config.yaml
n_layer: 12
d_model: 256
n_experts: 40
experts_per_token: 2
d_expert: 128
d_shared_expert: 0
activation: "squared_relu"
moe_layers: [0, 1, 2, 3, 4, 5, 6, 7, 8, 9, 10, 11]
router_score: "softmax"
normalize_top_k: false
routed_scale: 7.1
balance_loss: 0.00666
balance_bias: false
init_std_router: 0.00629
lr_router: 0.000325
vocab_size: 32000
norm: "rmsnorm"
norm_eps: 1e-07
tie_embeddings: "early"
optimizer: "adamw"
lr: 0.00149
beta1: 0.95
beta2: 0.99
batch_tokens: [32768, 65536, 98304]
seq_len: 1024
train_tokens: 272100000
steps: 4227
dataset: "wikipedia_en"
Below are experts of layer 8 (counted from 0) of a mixture-of-experts language model. Rows are named router (the router's row for the expert), up (a neuron's input weights, with its number), down (a neuron's output weights, with its number) and show model dimensions 0-127. Each number is 128 + 32 x the weight over its row's rms, rounded and kept within 0 to 255.
Before each expert's rows: a language model's description of what the expert responds to; "comes before" lists some tokens at least twice as common just after its tokens as in all text. This comes from a sample of Wikipedia text that the model never trained on. Tokens count by the router's weight.

# expert 33
Description: Blank space starting the second team's scorer line in football match reports, plus pipe separators in result and ranking tables.
comes before: "\n", " He", " ", " The", " In", " 0"
router [101  65 154 129  56 136  91 161 133 116 130 140 114 128 159 116 160  92 118 126 143  82 184 115 166 174  86  87 131 140 172 129 107  94 170 124 166 178  95  91 133 144 100 140 131 119 169 108 147  99 156 116 121 136 151 176 132  83 120 130 209 107 159 151 147  85 135 158  94  98 115 125 159  65  53 104 104 155 200 138  72 169 105 105 204 215 124  94 110 155 135 120  99  78 122 121 111 134 117 139 113 133 156  80 137 133  94  79 125 124 113 101 117  57 134 138  70 112 159 162 122 110 114  91 109 134 173 109]
up3 [ 85 115 184  89 145 143  96 167 127  87 109 134 169 127  79  95 129 152 130 145 126 167 101 129 167 143 132 155 191 140 116  58 113  99 110  79 100 104 141 121 151 135 128 115 118 156 116 117 163  81 150 177 163  97 108 126 145  89 147 131 118 146 133 142 114 130 173 125  93  88 117 110 136 136 150  97 116 144 153 138 122  78 124 123  81  80 120 112  97 108 129 158 116 118 133 102 194 105 117 124  75 131 136 126 147 162 120 110 104  74 100 155 160 192  95 113 143 103 182 136 104 127  61 112 189  94 131 155]
down3 [162  86 151 138 114  80 195 155 172 151 131 119 126 148 104 165 119 195 148 110 133 133 109 152  62 136 124  92 158 139 153 123  98 125  96 128 122 150 195 143 123 175  75 120  99 117 154 119 125 143 177 148 117 138 139 163 179 114 143 127  90 172 110 103 190 156 112 130 102 125 144 124  85 221 117 157 161 165 135 102 108 113  93 135 119 144 111 167 117  85 122 116 120  94 114 143 172  63 123 144 178 108  99 126 135 139 163 133 166  80 171 153 119 144 163 167 108 105 126 125  95 117 141 126 176 102 160 134]
up4 [ 85 110 147 124 138 152 152 166 157 182 116 126 151 143 164 101 101 137  92 156 119 146 167  97 173 201 108 156 154 151  89 172  64 160 177 154  83 150 134 158 138 131 151 164 113  67 137 144  93 114 159 176  82 189  92 128 157 102 118 109 113  87  70 105 101  61 132 154  61 133 171  98 107 138 143 186 108  95 123 166 172 124 172 120 149 151 143 131 111 179 129 103 118 180 117 128 111  82 147 149 100 127 150 123 116 152 125  75 107 181 103 139 124  90 142 126 123 133 138 148  74 153 113 117 148 133 114 133]
down4 [125  91 101  85 102 145 131 136 139  72  93 136 172 162 117 215 134 135 103  59 122 119 144 158 142 151  87  78 170 139 128  92 110 152 161  93 180 109 140 126  85 224  98 138 112 122 155 110 139 137 163 145 142 151 143 141 158 142 106 130 111 113 135  95  99 112 149  99 154  88 156  76 113  21  86 143  89 151 159 135 126  99 128 158 205 176 147 146 138 123 131 121 185 121 138 145 145 160 170 126 209 155  85  81 137 117 124 121 102 137 191  92  94 141 146 253 139 110  99  81  90 118 117 163 119 163 127 118]
up5 [146 120  82  71 177 101 117 119  92 115 132 155 192 104 121 184  82 108 105  97 123  96 171 151 169 164  80 129 173 100 167 202 111 137 190 114 120 114 142 177  67 103  83 140  92 100 181 164 144 127  84  85 126 107 149 146 127 109 116 123 111 139 105 120  53  94 167 126  42 138 134  81 168 120 135 104 116 172 152 132 105 157 180 113 124 171 156  93 107 118 119 169 118 122 125 168  92 115 129 177 130 156 129 118  96 127  92  74  66 172 110 135 157 163 109 139 110 153 188 130  96 127  55 138 158 121 116 163]
down5 [173 148 119 157 173 104 108  80 123 127  84 124 168 158  92 139 143 102 134 178 120  89 112 173 111 141 116 169 107  66 110 130 107  88 139 151 148 131 130 103 103 132 165 155  62 113 111 108 177 200 117 145 104 109 102 135  66 174 141 148 164 158 144 129 135  25  82 136 140 133 167 155  27  57 228 116 111 138  72 122 120 122 117 118  97 173 150  55 151 125 187 174 155 159 146 100 117 139 111 156  91 116 140 144 101 166 117 149 136 171 158  75  93  77  90 172 124  76 130 124  78 108 194 136 120 163 142 151]
up6 [131 136 141 105 122 149  82 142  98 121 148 136  84 134 135 161 111 159 110  47 140 140 136 122 155 184 140 144 110 148 150 151  74 162 191 141 101 136 120 103 160 121 146 102 172 144 200 166 127  77  90  89 132 129 183 165 127 125 161 124 168 106  67 102 111 109 109 136 111  60 153 113 148 161 142  73 144 126 166 133 110 162 168 142 165 183 149  90 123  88 194 137 120 161 124 161  90 132 106 163 124 155 130  99 110 143 102  70  98 135  93 157 122 137 138 101  72 152 118 147 151 110 105  92 173 207 127  92]
down6 [184 140  67 101 145  99 129 128 122 165 177 116 183  74 129 162 126 105 167 168 169 145 116  82  73 152  53 123 176 117 146 108 130 166 133 114 186 139 152 152 121  82 101 127 109 123 110 138 155 159 187 109  72 132 167 153 120 166 118 123 118  97 163 115 152 126  53 129 127 106 147 155 118   0 103 231 161 113 125 180 176 155 132 112 123 180 121 123  85 153 133 112 116 168  92  93 135 116 117 133 188 150 142  98 112 111 146 115 120 182 117 133 146  96 142 216 131 104 135 182 109  83 151  99 194  96 106 143]
up7 [115 143 168 102 147 164 166 137 138 138 169 153 121 193 143 190 150 119 139  82 130 137  59 131 151 145 160 121  73 145  92 155 129 171 182 146 131  62 111 131  88 114 203 160  81  81 147 105 125  77  89 115 137 122 116  98 137 165 120  89 168 105  77  99  72 105 165  90 121 121 138 130 138 101  94 124 137 155 138 151 132 122 140 133 138 104 138  67 145 119 181 130  99 202 160 208 157  83 136 109 144  57 115 168 127 130 123 153 176 157 156 127 136 118 182 140  78 172 165 162 116 166  65 180 123  94 137 119]
down7 [106 137 110 109 125 187 112 104  63  79 103 170 136  80 126 113 118 139 121 110 189 136 117 118 123 163  86 146 174 156 123 123 153 113 117 175  94 110 123 167 120 146  99 115 170 119 159 148 146 157 129 209 128 139 141 200  92 128 107 104 150 131 103  90  58 120 109 108 161  86 143  73 158 149  85 154 144 125 196 136 132 103 111  90 101 134 164 156 183 159  71 156 128  63 133 124 124 159 187  89 152 162 137  65 178 170 153 143 175 223 159 144  90 133 142 178 136 109 136 119 153 159  84  63 174 129 106 140]
up8 [110 125 113 107 120 157  71 119 137 145 133 141 105 135 148  83 163  87 113 114 140 127 147 166 149 155 128 173 126 128 125 125 145 167 121 101 141  97 119 161 140  98 116 165  67  88 160 165 126 122  83 102 138  76 190 142 157 163 170 116 154 116 100 137 183 129 127 108 161  86 117  98 221 128 100 126 110 108 133 181 118 112  51  68 162 189 137 131 162 232 137 131 133 103 126 134 102  79 107  94 110 118 212 115 119 138 118 132 174  78 150 155  87  69 104 101  67 177 146 174 102  45  65 226 133 138 135 194]
down8 [116 130  88 170  79 186 150  92 110 114 127 167 110  79 143 130 158 117 150 173 158 153 138 156 128 143 163 112 173  91 116 140 151 138 100 125 208 139 193 106 148  43 115 111 134  71 166  76 178 119 118 176 144 139 155 210  77 153 107 138 109 117  72 152 157 100 126 154 139 153 125 213  86  20 128  98 144 115  72 113 117 134 108 162 107  98 140 167 130 108  98 107 176 160 151  70 138 110  73 139 170 168 145 129 149 153  77 149 141 166 113 190 165 141 215 224 129 121 108 155  96 137 122 137 103  92 106 132]
up9 [124 164 176 139 151 121 124  63 119 127 107  61  95 164 157  97 114 134  99 214 158 141 168  97 139 164  76 164 128  80 172  99 146  91 115 171 197 115 128 100 157 186 138  87 158 208 187 144 109 133 140 133 127 108 125 176 148 184 119 157 141 108 113  72 123 150 156 107 125  75 144 154 123 179 129 149 108 122 138  92 130 140 101 124  86  86 106 118 132 152 159 185 114 190 167 120  97 116  77 134 175 100 133 107  77 146 115  96 169 120 109  69 124 126 129  83  70 171 117 193 142 157 139 153 100  92 127 135]
down9 [130 111 137 103 153 166  93 121 112  71  56 130 126 130 156 172 175  97 121 109  73 100 108 126 162 114 122 155 157 145 110 175 105  81 134 124 137 127 141  84 116 173 144 111  93 120 141 143 119 161 124 135 141 227 113  71 107 156 154 143 125 123 166 155 131  94 143 132 115 117 128 118 110 127  66 132 198 136 123 154  80 112 139 175 138 173 149 164 172  63  85 147 132 110 155 129 129 117 146 121  89 134 188  99 148 141 187  44 126  96 117 200 120 163 104 111 144 107  83 125 133  74 132 180 126 127 108 134]
up10 [194  93 142 116 139 141 135 157 132  99 132 117  72  98 162 126 118 109 121  88  87 132 117 154 188  82 153 112 153 137 115 125 123 155 170 133  80 109 140 144 101 189 121 140 136 143 208 187 111 115  81 108 100 107 121  67 160  86 173 217 132 134 116 185 124 125 141 127 124 156 142 137 145 137 120  98 131 157 113  71 108 187 159  86 111 163 145 148 107 190 152 111 150 127 101 180 122 155 180 123 164 155 154 107 134  87 136 161 123 132 176 119 144  96 101 107 111  85 113 118 112  99 130 175 216 136 110 167]
down10 [186 144 145 153 104  58 169 150 158 179 225 141 179 153 101 100 144 155 165  97 146  39 117  84 205 154 140 144 136  93 107 129  89  66 145 123 154  95  94  78 103 143 184 129 147  95 130  87 146 117 163 153 122 153  75  86 150 102  78 129 142 125 124 147 132 131 134 163 130 129 151 125 136  83  78 123 109 159 110 190 125 104  95 119 145 124 147 190 105 155 106 127  76 100  81 128 115  90  86  95  80 121  72 151  92  77  94 154 135 207 119 126 143 125 127 145 142 144 140 103 166 154 106 116  93 116 100 150]

# expert 37
Description: Numbers in census sentences like population was 117 or measured as 366, plus "as", "%", MPC and JPL in data tables.
comes before: " |", " \"", " as", " in", " km", " well"
router [116 146 130 131 144 111 132 161 152  93 143 115 116 138 157 134 121 120 160 137 164 115 106  62 156 129 139 172 235  97 153 149 148 210 107 178 108 153 169  80 144 109 161 115 175 115 136 134  99 150  65 155 137  97  68 146 132  95 111  84 136 103  84 117 159  84 125 133 160 127 125 107 131 153 128 117 148 138 128 121 124 150 120 123 137 112  85  77 124 133 105 145 163  94 126 109 105 125 113 181 153 135 138 118 135 188  95 169 132  74 132 110 159  63 132  93  47  75  93 164 142 115 137 121 141 162  98 145]
up0 [152 154 158 130 165 155 126  88 120 146  90 179  98 129 118 132 112 152 150  82 143 138 104  81 128 162 135  91 145 113 155 122 106  93  93  84 121 133 152 112  88 120  84 106 102 100 122 152 125 140 108 126 117  96  97 110  68 175 120 151 124  73  76 180  83 131 167 147 163  71  92 118 116 140 204 168 100  71 168 101 102 125  82  81 127 129 170 200  67  92 133  82 130 129 151 128  77  80 102 164 112 140 148 120  96 126 101  51 116 149 152 151 123 170  74 114 131  96 109 127 100 113 133 162  98 160 169 147]
down0 [115  73 125 115 183  55 134 103 170 141  94 159 134 124  92 165 149 113  88 152 171 157  81 164 179  89 102 109 155 153 166 130  74  53 191  69 194 144 133 126 111  80 128  96 176 143  79 103 174 139 172 130 126 137 127 185 106 137 118 157 144 110 129 101 127 151 116  53 114 104 139 125 134 157 143 165 120 145 112  81 150 127 152 145 103 136 145 132 131 148 127 149 175  96 146  94 138 101 207 183 124 158  59 144 165 113 189 124  99  66 144 107 167 179 108 121 140 110 103 115  97 167  72 174 143 150  67 125]
up1 [163 119  82  93 202 110  94  85 117 138 170  62 101 148 131 150 141 178 124 168 129 149 118  64 127 128 145 135  82 135 110 149 100 165 137 115 124 127 149 105 127 175 130 121 204 125 144 131 153 107 137  78 149 118 130 154  97 115  68 171  95 152 115 114 132 140 165 161 135 116 125 119 122 180 144 131 128 148 151  81 124 148 148 171 158 142 122 117  99 159 138  87 149  99 120 195 117 136 167 190 144  95 119 153 154 180 111 163 143  85 100 127 121 125 123  90  74 104  91  79 162 194 166 109 179  76  86 168]
down1 [ 69 119 129 116  38 184 130 153 108 120 116 180 142  69  99 151 125 143 106 106  80 141  84 163  93  73 128  92 142 119 113 148  96  90 121  99 141 107 153 129 108 138 147 214 138 139  97 150  63  63 157 105  76 174  97 141  94 142 103 212  91 113 169 155 168 153 146  53 153 166 157 197 130 100  91 132 108 130 136 135 143  60 130 131 150 115 110 110 110 171 136 146 165 157  85  89 129 106 171  88 166 144 126 124 149 132 156 143  95 182 177 173 126 116 113  66 136 139 129 154 167 131 145 117 205 106 136 105]
up2 [127 162 104 113 163 130  69  64 169  98 131  80 168  70 137 143 134 156 128 147 109 137 128 124 115 161 122 107 157 131 139  85  91 156 118 228 141 147 111 103 166 146 142 141 156  68 183 105 182 149 115 127 160 127 130 153 132 152 136 117 155 145 149 102 143  92 150 125  95 200 108 245 124 216  92 173 152 155 146 132 147 165 136 151  71 137 155 147 133 146 107 171 128 100  52  86 121 127 159 146 117 142 187 129 129 157 147 123 169 150 136 135 123 188 111  83 126  91 164 161 126 128 142 127 182 150 117  96]
down2 [ 97 190  87  82  91 162 182 136  95 142 175  86 132 143 117 120 102 141 135 145 100 123 138 119 115  62 168 141 109 131 146 110 144 161 141  83 176 114 137 140 114  80  66 149 132 102 129 181 113 112 115 177 138  97  75  89 143  67 131 164 113 154  95 150  65 153 159 130 132 191 105 155 132 215 167 122 198 131  97 153 142 147  92  94 140 140 142 151 109 148 153 140 147 140 118  96 116 140 126 154 153 113  91 111 108 111 165 100 158 116  82 133  61 169 153 119 136 181  76 127 169 115 133 109 140 138 144 129]
up3 [128 174 109  73  73 114 117 131 117 133  95 144 102 141 124 175 102 141 126  88 160 192 166  93 136 102 193  97 143 129 121 141 149 120 156 118  63 131 142 174 175 128 120 132 128 103 156  83  77 102 160  88 176 146 122 138 161 115 213 185  70 140 122 138 114 131 140  77 112 169 112 114 153 107 120 142 130 136 136  99 168 109 175 127 114 107  71 129 134  81 118 129 124 156 136 157 100 124 143 191 134 141 139 109  79 139 151 121  96 148 124 110 122 101  65 101  67 144 172 137 131  68  89 134 130 131 111  91]
down3 [131 169 138 149 136  80 150 143 122 177 151 174 155 162  69  77  82 118  88 115 174 155 107 143 164 109  83  47 143 192 148 125 199 104 152 101  80 151 112 132 162  56 102 100 102 175 124 154  73  94 101 151  53 129 182 113 111 172 116 131 136  84 105 122 160  98 156 139 122 157 111 165 107  55 115 141 141 113  40 148 123 101  92 107 105 156 125 152 153  83 176 103 144 158 121  92 202 135  70 111 117  83 123 194 135 148 106 118 153 145  86  99 100  90 135 116 148 135 117 108 120 171 190 169  76  82  92 106]
up4 [113 121  87  98 123 101 173  81 147 143 122 129 160  79 120 125  88 116 106  86  78 105 130 184 186 173 160 163 125 165 108 168 128 129 131 133 116 107 141 174  84 118 166 125 129 160 144 162  98 145  79 126 173 162 110  85 133  94 136  88 149 114  83  99 111 166 102  77  48 103  89 140 110 147  89  86 167 168 159 101 166 131 107  88  63 181 142 126  91 178 168 146 139  97 162 175 133  62 148 118 151 140 132 127 192  99 143 188 104 158 106  80 154  79 135 134 110 102  72 133 119 176  99 139 134 101 104 120]
down4 [129  70  98 140  95  98 146 158 100 167 150 143 173 105 134 134 113  94 121 212 118 180 116 120 159 157 140 143 128 182 184  86 122 119  93 120 106 130 110 141 135 160  84 158 191  79  92 154 136  98 156 204  85 138 117 114 130 121 146  57 105 133 137  81 137 144  75 115 147 138  81  74 181  87 121 156 155 131 128 139 122 147 122 155 128 148 163 181 137 121 110 177 144 156 164 116  99 123 132 118 141 154 132  93 130 139 121 118 142 168 144 129  89 143 159 207 189 125 173 173 148 164  95  83 122 152 137  70]
up5 [137 115 141 138 135 137 141 118 143  96 167 128 160  92 165 109 109 173 128 139 118 130 138 134 169 104 132  96 109  96 108 165  38 194 108 128 177  59 106 136 141  60 109 124 146 176 104 142 155 138 107 180 116 144 125 109 123 103 193 145 121  88  86 133 108 158 124 158  71 132 181 109 174 166 173 169 119 156 100 115  69 174  94 136 141 123 131 140 134 115 120 108 147 166 125 134 132 101 166 131  87 156 147 103 124 166  89 123 162 135 176 179 128  85 110 106 119 154  58  46  94  61 111 130 108  51  92 149]
down5 [ 98 121  86 177 103 114 115 101 108 133 108 137 114 108 135 143 172 147 127 151 180 116  83 215 103 179 172 179 134 149 165 155 142 201 126 143 136 153 147 118 119 129  94 119 124 105  51 110 129 110 106 159 128 141 184 147 161 164 112 154  94 132 131 102 117  68  80 128 106 135 130 118 131  89 154  98 150 140 170  80 155 132  56 110 132 112 175 152 218 112 104 154 197 134  76 158 162 118 180 155 110 175 156 110 112 131 187 121 142 104 112 108 124 129 168 141 141  79 117 104 103 145 149 128 101 108 131  84]
up6 [148 129 158  80 144 164 104 152 131 104 115 121 130 116 129 136 153 141 107  63 111 160 176 111 135 107 163 155 101 110  59 163 118 184 125 178  85 153 153 197  99 140 130 169 146 115 128 127 103  77  84 158 170  89 191 113 110 116 135 124  87 111  69 169  59 106 153 160 139 183  84 104  97 170 102 155  98 130 152 119 156 124 110  79 213 114  99 128  75 156  85 156 152 107 112 153  80 101 156 113 133 161 176  81 156 149 101  92 144 122  98 103  71  77  87 123  91 124 151 113 113 106 162 155 172 163 131 145]
down6 [141 101 137 162 136 142  98 128  54 158 117 139 154  91 124  78 156 150 138 166 148 129  85 113 136 124 129 109 141 173 103 148 159 135 177 103 163 152 140  90 169  92 150 126  69  93 158 107 106 182 105 125 174 114 150 115 102 132 122  64 139 112 142 131 187 117 167 117 151 113 116  93  91 133 154 112 126 167  83 126 154  79 185  85 134 119 151 199 196  99  84 141 108 160 147 123 144 190 174 123  85 126 131 153 158 157 138 102  98 120  34 107 108 181 138 159 133 125 138 113  95  98 139  82  76 157 159 163]
up7 [146 145 171 128 107 126 139 115 167 130 141 116 162 183 105 121 128 128 176 144 150 142 137  89 163  93 112  74 104 102 109 110 125 152 164 129 127 133 130 130 124 123 149 105 126 116 185 101  83  99 121 130 206 123 119  83 105 122 151 134 109  71  56 112 154 123 190 134 129  96 101 186 147 141 172 112 135 129 144 109 134 102  97 103 177 122 108 104 144  58 144 205 106 173 104 128 129 151 149 150 165  98 120  74 140 113 108  90 145  90 166 161 123 106 149 148 147 152 189 125 186 139  44 132 140 152 124 145]
down7 [133 121 174 173 151 124  84  89 134  65  81 118 143  72 154 118 149 164 149  81 135 161 181 176 121 141  86 127 122 157 145 128 132 145 132  77 152 111  87 173 112 118  93  74 169  83 121 151 123 183 163 143 130 184 146  97 178 138 155 138 139 154 174 118 129 153 128 128  56 128 152 119 203 125 179 131 149 106 164 151 145 180 180 106  88 130 113 114 184 161 137 152 156 147 110 127 124 133  93 111 110 173 154 139 104 133 186  79 138 132 107 146 163 124  76 106 133 174 143 129  42 153  86  91  77 121  93 157]

# expert 16
Description: Numerals, units and symbols in measurements, coordinates, tables and statistics, such as 10 in, km, sq mi, €, +1.
comes before: " |", ".", " m", ";", "′", " km"
router [102 159  96 153 103 159 130 135  99 138 132  88 146 107 109 114 138  95 130 140  62 109 122 104 105  91  79 146 152 133 160 133  87  99 102 100 152 140 164  84  88 130  93 145 150 150 102 188 142 177  83 161 112 121 149 104 122 115 102 119  94 118 108 105 101  92 115 190 103 155 126 160 134 189 202 107 105  92 121 142 101 138 121 131 183 146 140  88  98 143 118  92 153 126 147 152 145 135  37 123 115 146 114 101 156 134  95 110 134 162 129  92 137 105 159 161 193  58 146 149 122 127 108 115 127 140 157 164]
up3 [118 162 137  96  90 138 148 157 162  81 115 213 104 120 145 145 160 162  88 133 106 138  47  75 142 138 109  94 116  62 121 147 116 129 102 122 111 157 143 111 112 117 101 190 166  98 126 132 176  83 215 114 128  93 130 146  76  69  99 132 141 153 142 156 102 139 136 192  84 107 134 135  94 148 110 133 122 133 177 137 159 119 132 139 126 180  97 110 160  78 138 123 135  99 122 108 110 113 121 209  74  56 164 167 121  58 155  92  63 133 203 173  88  76 128 132 139 151  95 124 170 121 138  98 150 122 124 142]
down3 [118 146  90 145 147 131  53 171  89 116 106  86 149 131 161  96 183 146 126 117 165 138 116 159 134 100 116 143 147 102 145 171 148 172 114 141 133 150  82 158 131 201 139  72 132  85 123 157 119  62 164  77  97 154 153 116 114 119 162  36 127 198 130 107 114 209  90  89  80  95 134  63 155 116  99 124 108 167 135 113  82 118 115 164  78 102 135  80 113 101 116 142 167 165 114 124  81 123 180 118 101 103 117 153 101 104 166 171 122 122 107  98 182 142 144 171 146  96 138 114  99 176 104 148 157 160  79 145]
up4 [141 157 161  64 110  99 114  56 120 145 118 105 153 142  81 121 116 178 172 144 102 136 130 118 149 135 190 121 140 148 175  98 142 137  63 129 128  60 123 184 117  83 112 127 100 147 121 128 132 119  65 105 185 113 108 158 139 125 134 151 139 163 183 108 113 143 127 122 144 136 176 182 123 139  78 161 126 148 172 118  94 180  87  91 129 125 152 175  83 118 104 158 128 167  72 124 137 145  97 167  82 178 162 141 125 141 104 135 168 148  73 110  94 177 167 119 141 120 135 147 112 134 125 200 151  83 100 121]
down4 [151  99 162 103 151 133 118 108 156 100 134 144 151 111 175 171 172 163 131 137 184 128  63 131 117 138  96 155  83 176 136 157 161 136  83  60 164 119 169 102 164 125 173  71 186 192  53 111 127 155  99 147 124 109 128 103 130 100 144 147 128 122 100 204 175  64 141 153 123 190 137  89 123 153 117 129 122  66 212 105  99 168  62  96  59 125 127 164 142 131 126 127  97 177 135  40  88 120 153 167 179 116 105  73 179  93 103 137 176 160 136 158 139 152 137  86 119  94 161 114  91 103 114  86 116  79 134 122]
up5 [174 146 124 143 180 141 196 113 114 156 158 148 119 185 106  88  53  85 106 124 133 156  89 104 141 135 162 127 145 153 166  90  89 183 163 103 170 124 118 124 114 172 116 122 180 136 114 130  77 121 117 168  73 137 119 164 122 132 125 127 153 113 131 151 170 121 192 165 141  93  97  91 135 131 156 141 132  78  82  93 122 123 124 113 133 113  92 130 105 138 149 139 112 100 119 121 135  56 111 127 101  67  72  93 107 123 137 148  99 120  18 173  55 154 154 121  92 106 166 119 148 132  85 177 153 143 151 158]
down5 [ 92 162 129 108  99 142 113 150 107  81 146 149  85 144 140 101  60 137 137 166  82  70  96  88  93 164 119 144 170  98 173 111 142 178 134 123 124  77 114 118 150  73  62 164  71 155 119 108  78 135 158 131  53 103 113  47 106 184  84 174 195 143 105 155 164 178 109  71  66 176 136 103 114 134  77 115  90 139 139 110 154 117 157 114 102  98 152 110 159 149 153 156  99  70 119 117  81 130  81 110 132 129 129 167  92 131 150 164  88  99 146  82 102 200 109 111 141 152 165 128 160 138 189  97 145 185 128 155]
up6 [100 134  89 108 108 158 123 163 111 158 130  72 144 164 156 213 131 148 135  80 224 129 125 114  95 103 148  90 136 146  91  89  44 139 212 133  85  85 146 123  92 171 144 145 135 126 173 193 113 154 148 127 161 114  85  85 178 159 122 172  99  86 133 156  57 119 137 118 133 116 111 105 141 207 119 135  90 114 182 152 109 162 135 107 128 138 163 109  74 130 153 192 141 135  91 175 111  86 139 106 145  98 137  87 138 124 150 108  99 156 147 162 149 158  79 125 133 140 155 119 117 133 117 146 141 158 181 119]
down6 [106 125 120 163  93 133 135 117 141 147  93 140 152 149 118 144 131 126  78 158 100  80 140  76 109 151 145 114 162 135 111  65 123  72 118 171 132 132 215  58 149 127  85 150 100 118 109 103  62  99 128 158 212 115  76 157 146 137  44 139 151  91 127 152  64  81 147 128 141  95 122 159 117 176 223 126 114 117 122 183 120 202 139  95 130 111 137  99 158 109  91 137 132  92 176 151 134 127 138 144 120 100 196 103 129  92  89 110 114 116 144 142 142 167 133 226 202  86  86 126 117 114 123  86  86 143 140  98]
up7 [209 106 140 122 157 114 152 143 128 169 186 128  83 130 130 124 113  58 112 151  75 141 103  55 159  84 121 108 135  96 150 183 140 147  73 108 147 142 112 100 116 216 145 106 136  83 191 132 109 144 179  91 114 124 114 106 194  85 124 138 137 159 140 120 156 140 147 111 139 141 139 144  95 169 146  87 100 154 154 122 119 171 135 144 182 133 104 146 133 124 121 138  97 123 159  83 121  82 117 126 109  58 159 147 125 136  84  67 128 173 138 131 105 124 117 106 121 113 163 124 126 149 128 118 132 149 136 145]
down7 [146 145 113 142 139 146  89 151  96  63  97 136  71 188 100 131 153 107 123 104 110 155  64 128 121 120 176 153 145  81 162  82 146 158 172  88 138 113  43 137 175 163 120 100 112 155 119 131 146 138 149 102  82  81 146 119 136 129 145 150 120 107 156 175  80 143 124  97 135 163  82 166 180 134  56  95  99 112 148 115 182 165 101 107 163  91  96 121  97 151 125 113 130  98  70 133 115 153 122 116 100 129 109 122 128 167 147 127 103  76 169 108 102 112 128  48 151 157 161 145 181 178 147 162 125 150 164 124]
up8 [172 154 148 155 208 157 106 111 210 129 224 124  53 120 113 129 152 128  93 114 123 206 143 143 116 109 116  97 129  94  74 125 168 136 118 118 166 128 155 119 127 153 130 151 112 179 157 172 122 141 116 148 105 101 161 177 132 142 129 185  85  87  50 175 106 128 146 116 117 129 129 170  99 136 121 176 200  78 175 154 151 147  92 125 159 144 123 143 139 125 172 110 102  97 116  89 141  38 113  98 136 132 134 152 138 128  37 116 147 140 107 143 139 172 133 124 122 134  83 154 139 128  71 123 143  81  88 174]
down8 [ 98 171 118 113 132 183 108 117  75 109 124  60 120  62  99  75 199  88 132 147 115 169 144 145 108 132 151  65  37 170 106 113 167 129 116  94  72 181 160 144 187  70 195 123 152 126 121  82 102 104 169 167 125 129  93 122  59 122  98 142 114 138 183 139 161  88 138 131 144 105 116 136 164 189 163  97  94 138  93 110 132  96 126 126 153 129 117 158 111 173 150 164 110 145 116 111 150 130 115 140 102 119 114 106 159 176 113 127 155  82 149  97 163 132  72 113 153 137 148 137 131  90  43 125  89 120 112 118]
up9 [132 134 129 152 128 145 120  91 147  94 168  88 189  92 149 137 125 214 126  86 133 194 108 139 142  92  83 149 116 126  47 142  88 157 130  91  97 175 182 123 109 121 207 135 154 128  95 109 136 153 183 147 140  99 144 173 147 113 126 144 133 106  85 159 146 133 111 142 131 114 123  98 104 148 162 120 118 129 121 149 112 121 122 167  81 126 147  66 183 142 166  92 119 146 133 162 111 138 130 144  85 118 149 117 149 146 145 167 165 144 124 182 117 202  88 112 106  92  95 166  60 128 127 131 142 153 150 105]
down9 [ 69 135  62 155 117 146 151 152  73 122 118 153 125 174 108 100 136  37 111 155  82 133 170  96 146 159 116 198 143 118 126 129  82 149 149 127 126 145 168  84 100 166 135 168 164 111 101 126 110 116 135 164 149  69 207 161 132 158  94  62 184 118 123 105  66 163 148 142 118 124  79 104 120 105 156 110 163 166 119  91 177 161 169 109 164 137 150  99 120 140 167  79 136 124  61 141 103 167 126  50 129  75 123 116  90 164  96 159 108 124 128 104  92 165  43 171 107  99  80 137 115 146 145 112 133 112 114 116]
up10 [136 108 131 136 144 125 152 135 132  94  96 188 121 117 144 112 103 151 112 123 141  91 180 115 151 167 144 135 163  55  98 131 104 168 166  90 123  92  94 145  91  96 196  93 113 193  95 182  93 179 189 131 146 117 106 131 144 132  99 130 143 146  90  95 105  92 154 166 109 101 161  90 135 179 139 141  80 105  79 145 156 130 120 181  90 153 129  85 108 105 175 113 152 108  87 107 124  88 139 151 155 117 133 150 117  74  96  86 110 175 143 133 160 153 146 136 134  96 134 121 158 111  91 147 132 119 117  52]
down10 [122  95 141 155 135 130 124 157 127 115  86 134 129 155 120 116 158 130  84 157 124 127 113 144 124 169 171 168 118 130 168 167 137  97 167 142 158 131 191  83  92  95 108 130 116 125  89 111 120 137 102 166  81 101 112 116 128 134 176 100 116 120  44 151 141 120  62 135 146  85 111 141 150  55 162  90 174 102 171 148 127 110 156 115 126 137  24 156 112 157  96 110  86 118 135 115 137 122 137 168 143 128 139 110 139  99 151 117 102 118 140  94 149 124 141 121 157  73 110 123  89  71 191 150 136 123  96 132]